Below are experts of layer 7 (counted from 0) of a mixture-of-experts language model. Rows are named router (the router's row for the expert), up (a neuron's input weights, with its number) and show model dimensions 0-159. Each number is 50 + 10 x the weight over its row's rms, rounded and kept within 0 to 99.
After each expert's rows: "gets" lists some tokens that make up at least twice as much of what it gets as of all text. This comes from a sample of Wikipedia text that the model never trained on. Tokens count by the router's weight.

# expert 64
router:63 40 58 55 50 51 55 51 52 56 68 41 43 41 48 47 44 51 52 57 83 52 39 57 36 64 47 49 62 48 62 69 66 56 47 61 73 54 58 55 44 27 70 48 35 61 46 60 35 59 47 56 76 57 46 51 66 61 58 47 44 32 42 53 40 54 65 29 47 51 57 70 47 51 45 50 42 54 54 57 57 53 60 51 44 48 61 36 63 42 33 48 50 47 48 43 37 49 49 34 53 49 45 71 53 55 63 45 43 59 58 33 38 54 49 58 47 59 64 57 42 46 72 59 51 42 67 54 54 58 32 57 33 46 53 46 50 42 44 36 43 39 50 48 57 51 48 56 55 29 39 47 63 50 45 37 58 61 53 51
up0:50 57 46 52 38 60 53 49 45 58 62 30 52 48 39 40 51 58 49 44 50 36 50 61 37 58 59 59 50 58 49 39 36 59 48 51 61 60 48 72 30 47 55 49 35 60 47 75 55 37 45 48 51 50 64 50 51 52 60 59 44 28 49 60 55 58 49 64 59 57 53 77 33 53 46 56 48 44 42 42 48 45 54 41 47 53 59 38 59 34 48 42 48 37 45 35 57 65 40 48 47 63 74 72 46 35 49 56 47 51 46 61 53 57 37 53 37 43 50 54 38 64 56 53 70 40 66 78 48 65 43 44 39 47 41 51 53 59 46 51 45 45 25 45 48 53 35 51 65 39 54 52 56 60 32 45 71 41 48 50
gets: " |", " 0", " ", " 1", " 2", " 3"

# expert 0
router:67 37 61 54 63 44 47 53 66 48 68 39 55 55 56 68 57 33 50 52 66 56 43 48 41 64 49 38 65 39 66 49 57 61 42 42 58 52 50 55 54 41 54 59 36 62 61 65 53 48 70 60 51 65 32 43 66 59 61 55 53 35 49 36 60 49 46 31 32 67 50 61 59 54 39 40 55 40 56 40 56 38 55 56 48 60 33 59 50 50 41 51 42 44 47 57 39 47 55 45 61 35 51 41 60 44 54 47 30 54 70 49 47 40 58 58 40 57 52 55 38 44 50 49 46 30 52 49 42 47 41 52 34 54 54 44 33 42 44 44 46 67 45 41 52 17 38 50 51 40 46 43 61 60 49 40 58 70 56 50
up5:54 34 64 33 54 67 39 45 59 36 45 42 38 39 47 54 64 41 63 47 67 48 46 53 48 45 45 31 47 51 46 45 58 59 37 61 56 50 60 62 33 51 55 52 50 70 51 64 39 67 44 54 44 67 46 48 56 57 47 56 43 34 35 44 45 45 58 50 32 71 47 47 53 55 34 37 57 43 51 50 50 55 33 70 45 48 47 45 51 39 42 63 40 48 52 43 22 64 56 48 47 43 41 43 67 38 61 44 49 40 71 55 37 45 56 50 44 74 44 37 60 34 41 62 46 35 54 42 44 49 52 56 57 42 48 48 48 46 48 21 34 50 42 47 32 42 48 42 45 41 46 54 46 60 55 29 48 57 57 57
gets: " the", "The", " his", " The", "'s", " their"

# expert 33
router:51 37 61 60 60 50 37 48 60 58 57 56 40 40 55 35 48 40 30 51 51 61 54 49 39 70 50 48 49 41 57 51 61 59 48 40 54 45 39 63 45 41 60 55 41 60 50 57 50 49 56 73 64 56 52 47 60 57 49 52 42 36 51 42 38 61 53 43 50 63 48 79 55 57 27 57 65 41 57 63 45 52 47 57 42 54 41 38 59 47 44 33 53 40 52 58 35 40 35 39 53 44 42 51 57 48 84 43 45 56 64 33 52 50 52 65 32 63 54 53 43 50 50 58 42 56 59 61 47 63 43 67 41 45 35 44 39 38 37 40 41 53 37 68 49 43 44 66 59 26 41 54 55 51 52 34 52 63 60 57
up0:51 45 67 50 59 63 43 61 65 45 59 62 39 54 49 37 40 21 62 35 55 69 35 32 51 51 28 39 54 58 51 54 56 46 60 59 50 41 58 77 51 51 66 58 47 67 50 50 48 50 69 50 70 49 32 45 65 71 50 64 51 36 50 43 49 44 42 56 45 58 44 58 47 44 48 37 59 51 42 37 57 44 44 42 44 50 66 50 29 47 40 40 56 54 62 43 46 33 45 52 57 35 60 50 47 41 46 48 49 48 68 61 51 42 55 50 62 69 64 45 48 58 55 51 49 49 41 55 52 51 57 58 25 50 41 54 41 65 43 39 47 48 67 38 46 43 26 44 50 41 51 56 38 40 45 41 51 57 62 43
gets: " a", " of", " with", " and", " the", " in"

# expert 94
router:60 54 57 49 66 56 45 47 78 63 56 46 53 53 51 69 55 52 49 46 58 47 54 62 52 54 51 46 69 53 66 51 53 52 45 50 64 51 44 43 41 36 55 52 41 66 65 51 50 41 43 67 63 42 47 49 57 68 53 44 68 47 46 51 41 71 54 34 39 48 62 80 43 53 37 35 62 52 44 53 65 42 57 55 50 65 57 57 63 48 43 38 42 38 73 74 54 57 46 42 60 46 52 56 44 46 59 33 47 51 62 43 41 41 49 59 43 67 65 48 45 40 53 42 58 49 65 41 31 45 44 47 41 55 40 35 60 34 34 48 35 45 44 61 48 50 47 74 53 45 42 50 58 46 44 39 61 50 68 59
up0:58 48 46 65 49 27 51 63 49 49 59 67 53 28 50 60 44 67 45 48 55 50 48 52 61 56 33 71 43 56 52 53 64 44 49 32 83 55 52 58 41 47 54 48 31 43 53 51 65 51 40 60 49 50 66 34 40 68 36 56 53 43 42 70 49 50 61 55 44 47 46 54 45 46 48 63 63 67 38 43 59 41 33 63 61 58 66 43 58 46 53 46 31 37 50 49 46 62 55 66 57 48 48 42 48 45 61 43 55 48 60 50 40 55 47 63 59 56 56 46 33 52 61 52 42 50 50 40 61 42 45 59 51 40 49 45 51 46 54 46 52 40 21 46 52 54 44 66 53 46 68 41 58 55 48 16 55 52 62 55
gets: ",", " in", "a,", " of", " and", " is"

# expert 75
router:60 38 42 62 67 52 42 37 63 64 52 45 34 53 51 42 50 51 45 65 56 47 54 64 46 53 43 51 52 39 47 54 56 58 39 51 56 42 65 57 44 40 54 55 38 50 62 55 41 46 39 68 70 73 36 40 58 53 48 70 62 45 42 48 51 47 55 43 31 68 44 51 57 65 58 41 48 43 53 58 55 29 57 44 45 51 44 51 56 54 63 40 44 51 65 68 35 29 46 40 60 39 46 62 56 68 62 48 31 53 41 33 64 46 40 52 45 63 49 55 48 45 53 32 56 51 65 43 38 69 36 66 42 55 54 58 50 45 39 31 55 62 41 42 43 46 48 56 66 47 38 41 44 47 35 49 61 71 55 63
up0:71 43 60 60 51 60 42 34 61 52 53 57 27 44 60 62 47 65 56 60 55 27 64 72 56 49 50 32 55 44 50 56 51 59 48 55 44 47 51 63 41 35 49 46 39 56 51 35 46 50 51 60 52 57 56 60 34 53 45 54 73 49 47 46 57 72 59 42 42 57 49 41 63 50 52 41 46 52 52 46 54 30 61 46 49 48 48 35 54 51 59 41 44 41 46 55 39 38 43 46 66 41 42 48 58 71 46 69 45 43 55 38 72 30 29 40 49 58 49 47 66 40 52 50 53 36 45 44 61 65 52 66 56 56 52 61 29 41 40 37 65 63 52 50 37 52 49 45 66 42 62 58 58 55 46 51 53 59 32 41
gets: "s", "ed", "ations", "ing", "ation", "ions"

# expert 17
router:58 52 50 62 61 59 61 51 65 51 64 37 51 62 40 46 37 46 34 53 52 54 66 59 39 58 56 40 53 46 61 62 52 48 48 50 61 52 47 48 42 41 55 43 33 59 57 63 45 50 57 66 59 71 46 42 65 58 53 54 52 39 51 59 58 44 56 37 36 56 72 65 41 50 42 58 51 34 55 56 60 39 53 45 49 64 46 73 53 44 59 37 50 39 58 59 36 35 42 40 63 38 50 69 47 66 63 51 45 45 72 39 53 34 57 58 42 49 62 47 37 58 48 47 46 46 52 35 43 59 25 56 55 61 41 43 45 41 43 44 40 48 33 46 31 62 38 64 58 27 48 40 48 50 44 35 60 60 60 67
up0:52 56 66 50 60 50 55 58 57 48 35 60 49 51 51 61 53 49 58 55 61 53 54 58 35 57 57 39 38 38 53 55 51 41 42 68 60 40 51 42 32 38 38 65 38 61 60 43 61 60 39 66 41 47 62 50 48 70 43 62 43 33 40 61 52 48 55 44 45 55 53 60 45 60 50 48 49 30 35 51 65 68 52 45 53 57 50 51 57 56 51 21 63 53 49 56 45 49 28 49 67 50 65 64 33 64 34 60 36 41 47 52 48 35 41 56 50 67 50 50 58 37 56 52 47 38 49 46 34 56 49 53 52 44 37 63 55 56 57 56 59 66 52 47 53 54 24 52 50 47 59 58 54 43 37 38 40 46 67 80
gets: ",", "s,", " and", "es,", "e,", "ed,"

# expert 55
router:59 40 54 58 60 50 44 43 57 45 67 45 46 42 62 50 49 53 37 61 62 43 56 57 40 61 52 48 71 45 67 70 50 48 47 52 58 49 55 62 40 42 58 62 42 69 65 62 50 57 36 65 75 56 43 33 64 56 59 53 55 52 54 49 51 50 53 41 39 72 39 51 56 56 44 45 47 44 42 55 73 29 46 39 45 64 50 48 60 50 59 35 48 45 63 57 44 31 26 40 57 41 51 70 52 65 62 49 38 41 65 36 55 30 33 54 41 55 62 53 48 39 56 42 51 52 68 45 36 67 33 60 44 54 47 54 45 41 46 46 44 62 49 44 52 43 37 64 52 35 42 50 63 45 51 40 61 48 54 44
up0:53 70 58 59 60 51 49 55 54 54 55 55 60 56 48 50 41 54 52 46 50 49 56 57 50 53 26 61 47 53 40 41 63 37 52 23 55 43 56 63 54 56 52 52 41 46 66 41 56 73 46 45 54 39 54 47 53 46 42 73 49 51 49 31 42 54 57 55 50 47 66 50 40 48 53 49 46 39 71 43 59 30 69 56 51 70 48 58 53 44 52 34 45 42 47 47 58 51 41 51 67 41 47 26 44 63 49 37 56 62 25 50 53 37 50 50 42 60 79 47 47 44 52 64 52 63 51 66 64 61 48 43 50 30 65 59 74 55 57 44 42 64 52 60 35 48 63 60 38 41 51 41 43 52 61 51 46 64 51 58
gets: "s", "ers", " were", " was", "es", " is"

# expert 67
router:48 33 48 62 55 58 57 50 66 60 73 51 48 48 38 56 70 45 37 60 63 60 45 51 37 64 49 41 67 47 54 50 47 63 44 38 64 54 46 53 40 30 67 42 43 62 47 58 35 42 57 62 74 58 41 46 65 47 59 49 56 37 59 54 52 51 52 45 32 66 37 58 61 56 29 35 48 42 28 55 52 29 54 66 53 70 39 49 57 41 60 47 44 36 44 50 34 39 54 31 60 39 57 48 65 51 67 57 35 55 53 48 49 50 52 57 55 52 67 49 44 53 41 50 48 51 63 53 45 58 38 53 46 55 50 54 42 42 43 39 45 53 46 53 46 33 44 69 43 28 45 42 56 44 49 46 55 62 64 54
up0:69 52 51 62 51 51 69 37 54 51 73 52 43 50 27 64 65 65 40 62 79 46 48 59 51 45 54 43 51 54 51 41 39 63 61 47 55 60 50 73 55 37 72 56 54 46 62 61 44 39 56 49 54 46 53 47 48 51 44 49 41 36 50 39 49 35 48 49 53 43 48 41 57 44 57 36 72 49 40 38 33 44 44 52 64 57 51 40 52 36 60 61 32 49 52 52 35 46 41 34 43 54 58 41 47 53 49 60 54 62 54 58 62 41 55 55 57 43 50 52 64 55 52 51 46 58 53 60 34 45 36 40 45 41 65 56 44 32 44 60 31 48 53 48 54 34 33 54 55 25 45 39 54 73 62 50 49 67 56 60
gets: " the", " The", "The", "'s", " This", " his"

# expert 19
router:54 40 48 63 56 58 49 48 67 59 51 41 57 49 48 54 40 43 48 56 57 67 48 69 53 58 48 48 55 54 50 64 44 57 32 37 50 44 49 48 51 31 60 51 46 48 48 51 34 45 49 71 54 57 38 44 65 55 53 46 56 49 65 64 47 54 56 46 39 53 54 60 51 56 26 32 68 58 53 59 55 51 49 50 39 61 58 46 57 51 53 40 41 49 62 63 29 41 55 43 62 35 53 52 62 62 68 25 39 62 72 51 41 48 41 61 41 61 64 54 47 59 44 48 65 41 77 42 43 66 45 63 42 44 41 53 44 45 40 44 46 54 50 47 37 34 49 65 76 28 32 47 57 51 45 43 53 71 50 55
up0:44 35 59 56 53 32 65 53 50 57 54 40 54 46 47 41 49 59 50 39 40 37 42 47 56 37 55 37 61 53 42 64 28 58 32 59 46 48 53 51 57 62 44 49 37 55 57 68 34 34 57 55 62 51 60 46 28 45 47 53 44 55 54 66 34 66 59 52 66 60 49 46 55 47 47 72 63 55 56 63 62 47 40 60 47 43 43 49 44 72 66 45 51 51 33 53 33 33 54 39 54 49 44 54 62 44 48 56 58 38 48 48 45 46 43 75 42 38 51 57 50 49 26 35 64 62 58 54 41 30 51 57 39 45 39 45 27 47 47 34 49 66 52 57 55 42 49 38 58 48 53 49 47 60 43 44 54 50 72 44
gets: " of", " that", "ing", " with", " for", " to"

# expert 65
router:68 42 50 57 56 55 49 64 61 61 70 41 52 50 38 46 42 46 42 52 67 57 61 58 41 79 54 55 60 44 71 59 57 67 49 43 62 44 47 64 54 33 62 48 37 51 66 60 50 59 51 61 63 72 49 43 53 65 68 50 54 36 66 47 54 54 56 40 40 57 43 65 59 57 34 44 66 45 42 65 61 54 46 59 37 49 42 51 56 42 41 56 53 41 55 44 44 42 54 30 65 34 51 55 42 59 61 60 46 63 36 29 45 53 50 54 47 64 62 52 49 55 41 36 57 44 56 41 48 65 37 55 43 56 41 56 46 50 29 46 39 59 29 47 42 38 45 57 47 53 41 47 42 61 55 44 67 61 45 53
up0:53 61 32 48 46 42 64 55 57 45 51 54 47 49 54 27 48 60 48 61 58 51 63 66 47 48 37 51 49 54 50 43 49 44 46 39 46 64 48 52 60 56 59 61 29 49 54 63 64 38 44 64 66 66 49 40 46 41 53 61 48 47 44 44 51 46 58 59 40 52 60 42 54 41 51 61 61 59 53 52 36 48 56 74 45 40 53 56 58 42 65 45 42 54 87 39 48 44 58 29 59 58 44 56 45 62 76 50 60 62 47 63 29 31 54 55 38 34 63 67 54 39 49 38 47 52 45 46 59 56 44 54 50 48 34 61 58 38 22 47 55 58 48 53 73 52 55 47 50 50 51 36 41 52 50 59 62 64 48 56
gets: " |", " ", ";", "',", ":", " —"